config.toml
d_shared_expert = 0
routed_scale = 1.0
optimizer = "adamw"
Below are experts of layer 7 (counted from 0) of a mixture-of-experts language model. Rows are named router (the router's row for the expert) and show model dimensions 0-159. Each number is 128 + 24 x the weight over its row's rms, rounded and kept within 0 to 255. Numbers have three digits each.
Before each expert's rows: "comes before" lists some tokens at least twice as common just after its tokens as in all text. This comes from a sample of Wikipedia text that the model never trained on. Tokens count by the router's weight.

# expert 15
comes before: " the", " a", " that", " his", "ed", " in"
router:127132140154132110144151117139120137161113147093156127119110076104166103093103116127200133117116137127163123141106124105170141124119136150145170104126141116157145126129175103161118135070103134098132077108114144132120078171100120147110154123115124145119127093103103140098129134111125157132081136107127130131107157145100167141108145103121152145124148125159145156116155084159146116134114133180158080125103104139153162153151128104098102096115147101119111089125153134139170093087097103

# expert 35
comes before: "\"", " of", "'", ")", " (", "!"
router:126100070100087142154089124133113182108130176116133139127159090131139170132142096110131173181117161127168154100160175082086121130133123126133148132134139144166138152119134181095139131145135098127179124135136148166128136113142126105136080169104161104099104131121134130109074134176115124136160115141132078168120117109142154148118098140086107126139115134132133136116089164091108130109111129131124117135095136117138118154113091127114160162133122092156130135128105137119105135139145105

# expert 44
comes before: " and", ",", ")", "–", " which", " or"
router:137143123126091095092133096171164137111091123123145108128156108151125171176123126103113151132145098141178110158142090129135123187154137121147143160144124117141145142138086171119146096126147111134163128158163160128124099129132152139115123165098147092143135095112135084113081135155123107158144171097094077152123127114126133152121126112143176115114106142120128134060158148113133130104153131151159130140135106160124107124176130099134110119103078156141135142098157172133120109152141118

# expert 11
comes before: " the", " a", " by", " in", " to", " his"
router:146153153163164131145146096152124119083166154109116122122139101113119100073159162093132103110124156121127116136138137139132108121116155188170156108134123092123097143097118117143149111156125140119126140097125127132166087134154137086118119141119176126129139109175124130127126127143115149130092125097158150106098156158134146104106141090143176140167118103129187130121096131101141137141150094149162165148098113122081150107133156169104162107097134100137103114120136134173162123124138073

# expert 13
comes before: "s", " the", "ed", " a", "ing", " to"
router:168131103146157113146152144134163154132118127142112115117130087094116103096138119096189119075132134119146146138156119089125118105106106147111106134155096142138125111141139127145099163100104094134097105131159153112119161127160120101117139130123128140099079137139112155136128133135105122104180130129144167140134147152157130126108104136115112153173096125137101176096084122139125101106065138155160104097085105152135099162122095121113149171150121102135108105170103111090144114125062126

# expert 4
comes before: " |", "=", "\n", ":", " /", " ="
router:161126105158148146155128183084103098118128138120116149115128096140161096135088131130108135105119139126150139103131146125093146102103135166092136131151156123133125120117155088092124102163127153145134107086131107082112140129147135133105120086178149140119136086113111120133108141079108143141082133103156107162114161119102116112145153133143125147134073128143131109147101155103101122143147118150086147126111149141092113113094161130117158153070147146138081124153102156101100139166175176

# expert 52
comes before: "\n", "=", ".", "\n\n", "  ", ";"
router:158137090118149149096132126126151113099134118112151129076142141121149120125139113117125166092180121133112106165144164089120138108150133177164117138172120100073180180124188107152129126158113161140157130156135119151145140127162117177126134155161105163103140107136122131132100139119114109138144146108136090163113156110150120158128147146151108095131138132138141123136142162120157134130145177126139127127127083174140066119143108161085122129139119151125118125169111138111137143186105118

# expert 55
comes before: " the", " a", " he", " his", " it", " they"
router:147101114086152108166149146134078103140117149159132104135169109129105166099158132152169127113113118121110131098157105128121130151165081116118151103071146089118140106133124105151156081105155124162161147123160133149108104139150111095140115136140090118154118107123167167195150086130120104134129102138132118145122169120108091139156090125159113081158161113101113130141120143129140124113137130108140094137129101161155164134118111153144136117192088104108116126141141129154093102112131144

# expert 19
comes before: " was", " is", " had", " been", " were", " are"
router:089177124127110125109169101136142138148162157134153144116142133139092147096093106098138127113145136111143146139096144107131137116127104099111098151170149100128137141170096122138152130149143091118107121144174128113149107142144191199083128133127155076134146115133083117119136120103156111108150148121127116148140148097115153147139111118173112128096167115117158169104102124169135115134121153150167100125121174147121147113163151137107129134145127123118154122109156105095142050133146161

# expert 28
comes before: "ed", "d", " by", " in", " to", "ted"
router:156172120160130135092129150098124157149108134159108095113121152113156114154099141135103122140143086132179151087126144124148123114135167101140117112134102140148099124136122107107123172098132143115107143153116138147110085162125080099184141179131131148122121127139108154109154149139160149099095142121120135152140112154133145149091101155149077141140115165155098161128159104145101145137103177142138139121088182117150093162127067108081124113117104151137139101133106129155119107120098112

# expert 7
comes before: " the", " a", " his", " 18", " their", " this"
router:113127186083147120151148130136157117115152084102139130107136115144056144113218128132147156106137105091142120168106103124114136115110100133135149118131126094105133111195118121146106100092113131145154134103124126122117134142126074127106140097139123113138114143118162108115156156167118147113076159129138077118131141145129131083138149165136097177131167148089130148137122115099128108080144116117187124147109128145147140151122120158124130134114145130112116123127132128174094149146132143

# expert 39
comes before: "s", "-", "ing", "ers", "ation", "ion"
router:132159153132123138132095119130134145140079172126105113133131142149144098074080108138106103081099098144136120109172162104110145109107174110144128115126129149101101114138145139105143097155105102122072125127097110148103155155159133098116122124119071100126144137111113126137138070156131100168122124115143179113135083137153142129077168119104136137122117143117084131133135110134117107154141116166135153116113153111133086119151132111176149134097148127142154113115135121181172158152092104

# expert 45
comes before: " |", "  ", "–", " 1", " 3", " 2"
router:150133120167121190132105150134116149115140117120166165140132125084142123153172111128155158107163138129113138103149124112146122157132094181168128160133127145131128173093098142125148112145172122149149131094123158091151128152145135121114133092163120122113112138163146129100142154119148149141118092132155094110102136112139123098151086086155112137144124176199120162145107088135144117076158162093102118145128138150160137131125136100146115122109089142130088155127155120101167139090123107

# expert 3
comes before: " |", ")", "%", ".", "0", "8"
router:143104128129185137106142128109133122154132085148076107144135145091149104157103114107129129133150127105130115123152072155123106101155152094152142145070144123148119124091116105118155139138151106158119178145115089103142141122103153097095163098102113102120145125132105103157124185144147133126129126107090115176156091095146141117118122160097108121095130091156144140139141163145103151167165132123112154133104129167095142101134159119098091116119091132125165074131145122123110140095132102

# expert 31
comes before: "\n", "=", "\n\n", "ti", "y", "ion"
router:121101119117095153095171162066101147148073134138126096110166150146146093089148104155094127166111136133137097158151178174137106119121159109117140095111143127097140153135150169093164143101132173096129161122080139143111104101158134127160122153126084139135156146118109112101133133142118088143160122082142156148145092129096139165140128142125126129114142141113119164124152124145124140110097102166140126123088117146141159100088170134122105155123114139131165111135160119112119160128132108

# expert 10
comes before: " the", " a", " his", " their", " its", " birth"
router:117052141110138114181134101136130116104114145142102100154059133117122131096186139121108131132173147105119114130147186126154136105137092132129153121095137135172110119137117099134128101139132130144084107105112106109099104137114084119138110138117132090139159149160165068087088150160129138118131174126143143151139153118114120152135158136045108139135172147107123116155144129124141136085111150127124106146127121111155117130132126154118144126157141131127115161106139140152120163137106167

# expert 40
comes before: " of", "s", ",", ".", " and", " in"
router:150126116178152111119122174139114123069125162161136103108191170134157134097079156154129146142115108132117148161131164110136153146157152102097126131145132114118119144096102131141176157124158115088124124161127147129102130119115105115116136132134136128117109101145108150125113104119155164164112183160124134106117098137097118121096122134174104129096100145130116092104146125125163095108159175167127075126142125128098122131120138122121109136116121149115162084095147137197099159152147132

# expert 33
comes before: "\n\n", " The", " He", " In", " It", "\n"
router:170137134109110097097113119157110144117120049127120152139148150182131170140152140121165119147139133110148097109089149154098177112123153111113120136158154119102123134105127094151105165150131149113155128165090159135099100125106172152142130133128135112134118098095129136182106138144110115112169137126093068090176141104123111160145132137095129138128082128165158125104116136119175142146145128117159130139157118107137167126134147102155117086121144125122080115159096139129110104141113109

# expert 18
comes before: " |", " (", ",", "\n", ";", "'"
router:132100090125115119099142155127080131148117163119153127122118130123110119147113088183137106163138122136134154113118103093112110130105178139104099131163111073133143135113162131146165108142138151111153183137173142090152131107097096151129110145122126111160130092149102136097126182131155124134123126153109088114125150154119136144127113154139122087081154152176158125116131074118132126151132159117095178137118137148098159140097139128177151080102109142113111097145106105099106155121113122

# expert 62
comes before: "\n", " |", "|", "  ", " 0", ";"
router:115103139140140107106114142099144128125157078105101120147131098089162138142161145129075134136160106140124103165108114150166104106095095140120102131179114144089123110068131137123102136117112160154128095110163129109114140154127096157110140106110155095142146092143142144132145135114122120158134126140115075152125104134105149138074145139154114119094139144113160129146122161109150147147087107099151163150104104141097091110174117129080110166159147128081093094125101121161160123105131123

# expert 16
comes before: " of", ".", " in", " and", " station", " is"
router:148123099097107170152147162150129103107104141146089131116120176172122103128080119148126126157123133139132121106082115128116158132092164170146125152128160078139103150094111164126085131151148100137117086136108111144115115089144144131155163126113154167111103149147116147146149134123103136085109153121133129139120095102174145103134091149148149138107109118122120089098121108096090151147123098131121114118149155112122117086124137158118086113176156077091172117156160150169140124138141128

# expert 36
comes before: " the", " he", " and", " but", " which", " a"
router:112206080173129107139126098124154133156130162131110092158105159141096152078094146112151147142082146111118115128119125126147109119123103138116147121155102114126103125173103108174149144086159117118184126135146130146134072168111167149143113134126124117114130150117168121117068126127120104133149079103126112117133125151135072161122120085109138087154129164148150123129132115153121150176159129123162112137130131160138128149101099113141102132127144142089121135098139126162140119114133162

# expert 20
comes before: "=", "\n", "-", "  ", " -", " ("
router:140120116130100068103120140166138134116170125134140156129146143109177124148159106167137141146148159126088101118160113088147128153101096137135148143173138112148138154126105164124127126088141103156159145131111124101146149054132162154130110129136089113111147158166160130116100142173149101145135108127141111149087144160152135137116149126161111153098109165143151132097166098142131101129142137129099131134123129135114108186139138153154164168117131109094122079162101146137140105182122113

# expert 2
comes before: "|", "-", "=", "The", "In", "\n\n"
router:135144111135109129116144135130122127131131121144116134117107115162198130105080110156124125147121125109131111124133117153131101115142106127125118144108129094095117129203118110152160119122124171134102118149099096156151184131106163167102100129180133127144114116124153144101152096086097170144114102116112162131154143131106142127178160159111132118171125143205131121132092140128157130188132144112156106126145111139102165146159111144142126092148137125135148142170139122187143088142132147

# expert 22
comes before: ":", "–", " by", " name", " first", " new"
router:097098141181150146115141165155151116129135154109106107124129126111122130146111117167152134126173138133091109122097107134157111112148107132170150179072115163154166110102121112085108089163098097080127118115130125150138115124133159161150106104114113150101139146178120126122120087114079161122095126172104173135098146124136153106126166166181154140096120136136106105132144117128133122113114105123142192128136144150103103122110143102099121141130136137156157142092156126158108143156116123

# expert 26
comes before: "=", "-", " \"", " The", " List", "–"
router:122103117106095115101133113165147124128172123125081132097085157113153110133167158149152149138139112138175094161121141090095166164103117144161122130125146111107149123144110116141149165113146112141162105124120156080151131172136132130174128133135134173119114151140150157145138115120147117127131104172159175150091135107085088096096141105141155098171080143132131135105107099124147132067164142148127126133108106147111151125122148142125139118128101106132107106145119179075112139148147097

# expert 54
comes before: " to", " by", " as", " in", " for", " from"
router:125160147128114125123094154085121115113200146151128125124132172084167137142124112118108128105156177132154130143142125175140144140134149166121157106154115136162110142122110111070154165150149164122140113114140126128170108147086142098132165134119107175109133113166107143129161116076132133096117142147119113123158145110160144148101114119131147123155098104107144088122123098136101103113079132124156087110110124130176113097135101108144099134124095168138126101132100116173117138090091106

# expert 24
comes before: " the", " a", " be", " as", " have", " than"
router:094069112146127132123112102156129135112119145115110077096119118100077116097175125124133119113201145105122152145147120130095106119167112101115142127137119101110115135169169139138097136082154138079050199133162155121108094169147174127120135105155117134127119140130135101115145150122133098103127109133124097153137106107140096125099146123176135091156155114103132139120140155143118141108118129131158123126106154097141137132113122109145115139135112168130112155142096111136146102175132115